{
  "num_hidden_layers": 14,
  "hidden_size": 128,
  "n_experts": 192,
  "experts_per_token": 3,
  "d_expert": 32,
  "d_shared_expert": 64,
  "hidden_act": "swiglu",
  "moe_layers": [2, 3, 4, 5, 6, 7, 8, 9, 10, 11, 12, 13],
  "router_score": "sigmoid",
  "normalize_top_k": true,
  "routed_scale": 1.0,
  "balance_loss": 0.000389,
  "balance_bias": true,
  "n_groups": 4,
  "groups_per_token": 1,
  "init_std_router": 0.0062,
  "lr_router": 0.00206,
  "num_attention_heads": 6,
  "num_key_value_heads": 1,
  "head_dim": 32,
  "vocab_size": 16384,
  "norm": "rmsnorm",
  "norm_place": "pre",
  "norm_eps": 1e-05,
  "positions": "rope",
  "rope_theta": 10000.0,
  "rope_fraction": 1.0,
  "qk_norm": false,
  "attn_scale": 0.177,
  "tie_word_embeddings": true,
  "parallel_block": false,
  "init": "uniform",
  "init_std_qkv": 0.0334,
  "init_std_o": 0.0,
  "init_std_up": 0.0334,
  "init_std_down": 0.0,
  "optimizer": "muon",
  "learning_rate": 0.0123,
  "lr_mult_o": 0.628,
  "lr_mult_down": 0.7,
  "beta1": 0.93,
  "lr_head": 0.0146,
  "max_grad_norm": 1.0,
  "warmup_steps": 200,
  "schedule": "wsd",
  "decay_fraction": 0.62,
  "decay_shape": "exp",
  "final_lr_fraction": 0.1,
  "batch_tokens": 131072,
  "max_seq_len": 1024,
  "doc_mask": true,
  "train_tokens": 656500000,
  "max_steps": 5009,
  "dataset": "wikipedia_en"
}
Below are experts of layer 6 (counted from 0) of a mixture-of-experts language model. Rows are named router (the router's row for the expert), gate (a neuron's input weights, with its number), up (a neuron's input weights, with its number), down (a neuron's output weights, with its number) and show model dimensions 0-127. Each number is 128 + 32 x the weight over its row's rms, rounded and kept within 0 to 255. Numbers have three digits each.
Before each expert's rows: a language model's description of what the expert responds to. This comes from a sample of Wikipedia text that the model never trained on.

# expert 53
Coordinating conjunctions. Conjunctions and linking words like and, or, &, nor, although, while, plus semicolons, especially joining two personal names or list items.
router:137136149125114147069122117137135130104076087146115181116172114143138142177125132137111168085114148110061051119156133104116147201146142115175125102194150122135120131150104118204177154095162123122122085118094068161222153155137118163111127131072163079136167114077120081205157172200134102109116130105149174131128105153115160092129134122094093132125152189179125072140138120136132114160119
gate0:146091160141145107173103189132141113176110128118099111061142111190137152154117107097054138141136107100090095100134102105138175129102147122086133089113164151151152154081098138090119071075161160198121194087143119090155143104118118107159126172082131119098110115143124154095152131101086099204185113112131159149132185209149114176124155179109090096123141137086149101151125154173070095084112
up0:154094109073122142061095127105082162092079100156110225146111137106135102185106177137128150147119116071066135196135137147156097187148131125126169168075121096092138151107139138135102148156161114160140136158053162139106153156092139146116134129153126119158107125115102138125131114072147107152167096148100151176088202109126122154176133074149116152147120133097140145131096186087162188211117
down0:107143099126124136140165144107096114070148110130113165054158151119105119149110138179105077129105085087154119128189141181101088090143075093181117141089171095091088189129081159219134106144119137109173154137126138087119119124128146170101117170111093097135118148155202107138158122131059117085158144121160126125142121141134145123146068121149108152167089143189106090027108118146084153169136

# expert 58
Space before numbers. Space token before a number following a pipe, colon or month word in tables and lists, e.g. April 22, W 90-81.
router:168141095119140105100191080125150129105140146100139119153171105174132137146125135083128164139145125146108095095168133081103161177093182216112120126150136159172143147112139125143154139137180139146131111118062129175119186186200114113098166083110167077104215143093123117133100195145183161111148096151152176097083130145132111161072095084140160097154167209140147126139134142099115121103135
gate1:144160120176157092100138076159124135132170112105123162132091182125111105063074142072175165129144081066141119130166150107073208135131113097105167109176202155157146040168145145117147131197124095157132157091122142103095172164137153151177136123140089066093199123080146131123144151147138126130083114145097185100106159139130065118094108167101141097153120116150125116142134139123100156112111
up1:178121097055155140119095174084156151154110094079122117090090105088165166123162119176148164120091125105121169122124061064169179119159098038143191153085138096155085118135124178127123086128103124121134127155124127133119076092115118185068120080112150170123120132115138119141099072139162092113153169141131145154163129156076101156110115131132070196091130158075070101121121104134139128084148
down1:142102134128135111138107153161114151156113118117147150087168107139113146128146179106108155145121059138097169129084144125131108120165094186204131149082124097106131150142184111151106111073103142166105066194133142098159142098102122112104111129125169110090108138145142087124105106152084137081108152183151109121112173160106136090164128110112081088099058191080242162183153203144158103120141

# expert 61
Clause-linking words. Subordinators and linkers opening clauses after a comma, such as while, until, although, who, when, since, however.
router:208192133163116171125168135131087126096071143089102134106138156147128130176064182152104152123121171118135079114108157141104141112129087136158107101147150163133124119156163142131131141048207139096107126134106085158140125152099165122218145110113164098088166140110130092111102154228144135085153105102117122078125128207100089099116172070113150121099110198145117130149123149121145118148149
gate1:170174132088108184131133125072115107090059166149099152139195100127069138168118179180099120131117136124115118100110106083099134156132124111118149159148112113113101104174092171109117185099182126146191169174179131113198121166135092114127194181160138138120134133164113190132128136173107093093094129106141216131170082157139118114126088118154147068103098147166095151127117142084103142126180
up1:105138079144103104143087129198167150168103134135105133094132085132164148117070159107211139094165085111146150158099122136154148119177099090104142139087196102135128097089139157154140125128089138135031096131113143133101120106183096156110151119143119190109073159066123096088127124120099122149200092120130097158105177097090110148179109129115117182142185087138130130141158178069146092176125
down1:155135097109118086128116133120176092082193125115122097139165137110130139116125130093157102142171118060089143139142151073128124113106197122162122060115165162091132180127168154096128122137110145140209081107157152143156170118107078140161152135087114073166123162096204140129120141146128157194062193088127121092130121148200165070105154186174167128177118106171133121118132128142128132154087

# expert 52
Cell-start numbers and Yes. Space or first digit at the start of a table cell after a pipe or semicolon, plus cell words like Yes, $, ?.
router:161190119106103133074147140165152159026116132129119147128201142173133128134112118108111119114108150096079147141158139081088140185132139162133098145143118116186185148149104116176151145125197140107138132133083111140144157178162120150118130125108151108101148197058174064110121108137143147125152120089139146106090155157116090156068111097136134131165195211135107120183075102145130089183128
gate1:152185106118124091117149071078128144134092155159186134173031099112183118123149120113098077107134085126097172133095096125103188107119161092154177141112138066160174118124138154103109114056123083125196123173130088191152136105154094110105187139090176094125161097119099103163173144108142146115130086158141179098127062090088116135153102138137138165157117080147114134164107131096160121149121
up1:146146119154160137110125127123171165168153147097072126122156116126131141157167114116079108110113109108143143151151115090073146160143121192110140143113130131112140109117139137163120061147146169068121144079071123144144079120148091121141128129152040155204163095076112139122168138174123037168175148178159137119138100141159122208112144208141090135181081141066093150155120134102116079100163
down1:088104120138072130125115144174113129103113181123088109155125094085113159126137136120122114136208093155169086150136073180119126052187154055102122158119162101127055142121123175112115107180103125078140032127135187173085145147154153101174120121127152187135148155115121160181133130175123103124086138096124103154099135101173133130086135100129112144136124139133191101109092185163104172167108

# expert 56
Participles and adjectives. Past participles and descriptive adjectives, especially known in better known or known as, plus endings like ified, ated, led.
router:167172139128137189147101148118168170164089139127085091143155131165141124172073193122118101118137151098072117145124150119110152137123087113138143095122111130186102098166153113108155167059173143134137115191106062138161187175117084137176094142077124096073136183101135134164124142169152076133116068096202150085089111186110110101126153139129106113119159169154107103206111138098153123150152
gate0:183198130100115162143091121119174112182077108136122115111136129127155079153119092160115117151113126109071135086179110197111168100103071162132110093148099108183169117085112137125110159099164179157155166102100078151105115169154157086139119150098157104131151190140172115152049188155179154156133089157150161051114110121063146155124125160151073101121147129105126139145131158106104109125188
up0:157185115098111107169124122181120075174133066140176127087127145171175118103072186107096149158153113130106120161120142145137109092121060117101138023174108115204109130114088125146128105099099201150109140140138173143148088117123140098147159097105071121158078160141104103153119142170110175153105165118166137113099165149071128073118078143142142079174103131119128120087113116143163068106134
down0:124094119205195141144094135096094126126107154132144170116139113148137138128134088103077129111117123124113168137149110129151134153117129137147142113108101203066104154182205125157126150065124141025118126148170113104124162152097098169120137070140100154145167114136138147113140108075097082049118108160139116156117116108151141116126139120118128029166057180161105169161194149152172120136147

# expert 25
Surname and place endings. Final pieces of English surnames and place names, such as -ley, -ton, -ford, -ington, -chester, -by, often in lists and tables.
router:142128133120168146120123095201123106134065101112104085069140117140125101117135145119130104132080131164089115134174136071038192150101136114131166102135119098160162115139132091161170143142206145121138099112096100108107138117169136103147128099162145055108145105070149137145153176130200096070129085079123151126095134146112133107150121113078152132188115124202074078183144090112143089180147
gate1:145139155170162119096067181134120127122145165093192136161156077102136118078130168131117166122133121103119036120116142139148151097077093110100101143134143197125125152125155095140160099107101084168056140032083087140108152158133037102161180110135130129183163114147172159143113179122152142114168130161164176141166122155127136125109154103079159125184108157110123171117087102156142129139134
up1:116138120130135126169122122207150137080136109238159165124174172172070075067113169129168092126137103095107099137102153122148097105159145119161110147196033112158145151127161139113094184144134105167139102118097065168152083123118147085157138125080146147201153166118089091127110137149139110133092149090099135152129171160135104086157139102094132103154138076112164136178150130101127146133106
down1:085110146148123099107122170134220145137138076182127130106149162118091095119126139158169163135104085074118099128150113114133148158096148176140189118082100183148176152151127099110077133146111124139170089150139167171143085095196139105171202193108154179153148145097154128111125103165171146142096154115100137168124184170151071152151179127129163087145115096096122091094132144158195098092140

# expert 18
Spaces before numbers. Bare space tokens after table pipes, semicolons or colons, just before a number or empty cell in tables and stat lists.
router:124158156139127137079162108150163137070126105079102119146169107129099127173138138101106143147153128167078130118136204146115145164123141158116127128113117119183154114106066110178137114143141149164138082160073112160123198196173095153103140083103130070115202155079110086149119138163176117117163102140103129104074147147121153113048149124158156122124187238128167113160116092094107120128117
gate0:120141127107161103135134098176141135116134125111125134120153063058146122121116184144131125205107137189038122073109140111097136149151077176183099123121124104124106136190129129155122148140090130158103143123140108093137151205120099156175205160158113180061108170139106147155125158098144196127163140092168107098143155173131131161106128061135156079181135106127169102116138083118132067147144
up0:101133129132110126105171154147090115098118142114134143106176137135105140100098161148110087110162100121153226176157158073116127162152167189129134149140119097152156127079139127167179104158158194104115211106057121178127114127158113084158138149143071104132124105118136188070147188123114125170108126084053199147120118113152128116096167171083152152139127148110152187154173142154111124101170
down0:088197087105127122154127135134151162122127054080142127108128132159159151161198132075097157108195105150063095114208073065189107142162166061134078094138129103125134134120125146085149122176106154104110127108152150125116098121084187135130151081139115093124159109147131122109147109120102146157135095116098175115086054156082124125116121105225115132135118130151156165128131128168104163164157

# expert 63
Word-final y/ly suffixes. Word-ending pieces such as y, ly, ry, ie completing words and names (Bolly-wood, Fox-y, norther-ly), plus nationality adjectives like Russian, Welsh.
router:188084129136157179111116120105158180117085083062051125099156109124109086190112171132107114158187125110122123090101115099101176110076106137167166092167109104128161113184136038139161128108205120140139093166118079153124139181157121150140093107136167115080157180090157119144160152179162088125102125113123152103088119135088124147131155138096092144145123166195140104106092111127176137122157
gate1:175160184130107156132115093113106149099122086082090107117164111196167126090119085096164152150142138152165131116134089164083132087143098104139163122072157126114102101162119108160140075076077089103227160135101118114140099212184102178158092108071084165046154179107140137123131077145157117118143142126136119100105121108109094069099086132104107145137092106141163119170122129150135165152132
up1:109118121141074087072163090134097114055107138135163145163169151102114131118140096157142121056123116086097146112091145117152069191139162101134125131125156127144106124105152137102070138093116157081106140101137174094071112139125183100155150059197135123149147069145120095059124137114105153093187112160145139138183082128127139090109063140129125116177190108131182133141145140061147186160144
down1:151039132142099113164120108087167162120154072139109123146108141111134145144096121177119101166166159115085144116122136140130137119199154146075153112197141108098147123144134094117127091117134161185095140067180152067064125170108134135102084081146127129084079044120096107123110111145071123135102161098133089087113122129136122156125159175152161040124145174099061117152148115144166079114150

# expert 41
Opening parentheses. Opening parentheses after names or measurements, before birth years, dates, unit conversions or glosses, such as "75 mph (120 km/h)", "Powers (born 1931)".
router:148130108183137139093154121120151109126090121100097127073156179139122086130075128102073155116141157142084114094106113102103157214135155135162155106168125152157190126173092125138180140116150132113155116149092138170137135176139141094148141073090116139081217128076160152188173134129117121081144110070195166152143133167094177124127099098123107154126205170128133070169088114131182122132154
gate0:133066139128115154152146091098101121114128163096116170145144110106116098105096125152140147127182100053176080116130131101140168130095143174125114115179189139160111147156086122119108088103158194195131172138160121170168152195136123166097136081125097110135172109141135168121137107100125171050141173143144124050093120075152173129122075173142169151122105183113133151209085106093146114132116
up0:152165128160108105073168131140148124139112059145159147092091078181088146151137120066082140153109204134120121140145156143162160118189196121095147132098106137129171133141160186107076095127162087072103148149123084101149126110193162105059079175096138166103099139138146102129109127088110125153169092122202164134126149125048081164178140098097116096111112097109095095138145137137108152120122
down0:169162171195155153103106147135032138103152107181151090118124153190130032176128136150143130158129160086150129128126144132118174120188074055182148125171127106134103119158101114126126123117066096086128139126147101120135166113090108153104135136140131162174144125114187164119111070178064185109108093103117180097124109180129116134151112149137129079159109162134070133167140121146084157137125

# expert 26
Opening parenthesis. Opening parentheses after names or terms, introducing years, roles, abbreviations or glosses, as in Viduthi (2011), Nakamura (Vo, Guitar).
router:159132127133174137091169131110131118130089139081085109083160184141145087124088135094095174115135135135089117096124113090101163207120173135189151095178125156158208136166124121147177138123159133110129097148095131156137137189131123093124127068093134116061229130095169162184166134133126103097134095089170169151129115168081181116124110111119112155118199185119110085157097118128158120126139
gate0:193098181114175118110161154140015148086082182083158079155185109135100084142096130142108148143124135137119101118099125152161161123140113081126097146191148194166115115123165112119208151107112165113116099166157114101148116145139108164095068141122093136108123114164152085100149128139127193093107153090159127151118146131130146121175125082089175103126160124143094107101128149156171179164053
up0:178096129148166124125176148154085133046106169080213098123181141161152101130126128134141130140135123130073099139154157186148134089155132085117103144206105185169139115106181097113179152163154155149167074170122132115128064140105141149133128104092091136129111059159170106148175145138129181078072123091137106150106127174137108147175131139102125104133107114150124114115142135152221176108131
down0:069116095144102134112154122111176101108169164086171114098138147130176146102120066151134118099108093158159156126134132084137103145101115118164162127122108203124097151117180104167156151127171145108157123082088162147107099106158159053137154067155091130115172122132118209111108114073070150150141121105132152095121119114103038150164121209108174172090101092174084141125177106099089134113142

# expert 33
Location prepositions, place nouns. Prepositions and separators before place names in geographic text, such as "is a village in", "near", "/", plus villages, districts, provinces.
router:143137142118143110118185092157135125125107088127126149114123153171132096171143148124134109118111140153078088113081118106078180140144144106122090103154128161153202155149107131144185119075166115143131069133056054205171138170091132135131101113120115051098163158100173062142164151162135123097141105136155195175136126150129158038080093121139140128143180130144129128144168104145122049142142
gate0:121103163100082142132086125116120152189126155164153151152155130093116084148110171101137093133110123115133106146098132129101197130107151182141139147163121095162134145139080123127116168141178094145158138092090118153151149168100091132106097099106175110125109188148118136129108114146161187117127101110138079088112183092161068173119186161102137099060170084132192192109198199095098062168153
up0:150192177124079154110106086138135065110211163109121148116132129118116141130112138135135040129163095106153147105128125092126116101115207167099121175170109142138176179135094133122153150122083078168148124138118109134156092149133109082122151132166127128096069077183147109164098158112137085066122160142134172125172128124128128068132123119110132149090139107105168129108109114127093122252189
down0:170064158099128137134087122142150084146098156157079116180137145076103127105160154073116078101160150144134143127092136170127062085108098155123121146070114141104141139133115127135129101079120085058069101187098137121077160137127179067080142158153142160116086143099175073130078100173160137082076151111171154117134150111119117137129137132081141131171139102099166161125090093188120098180188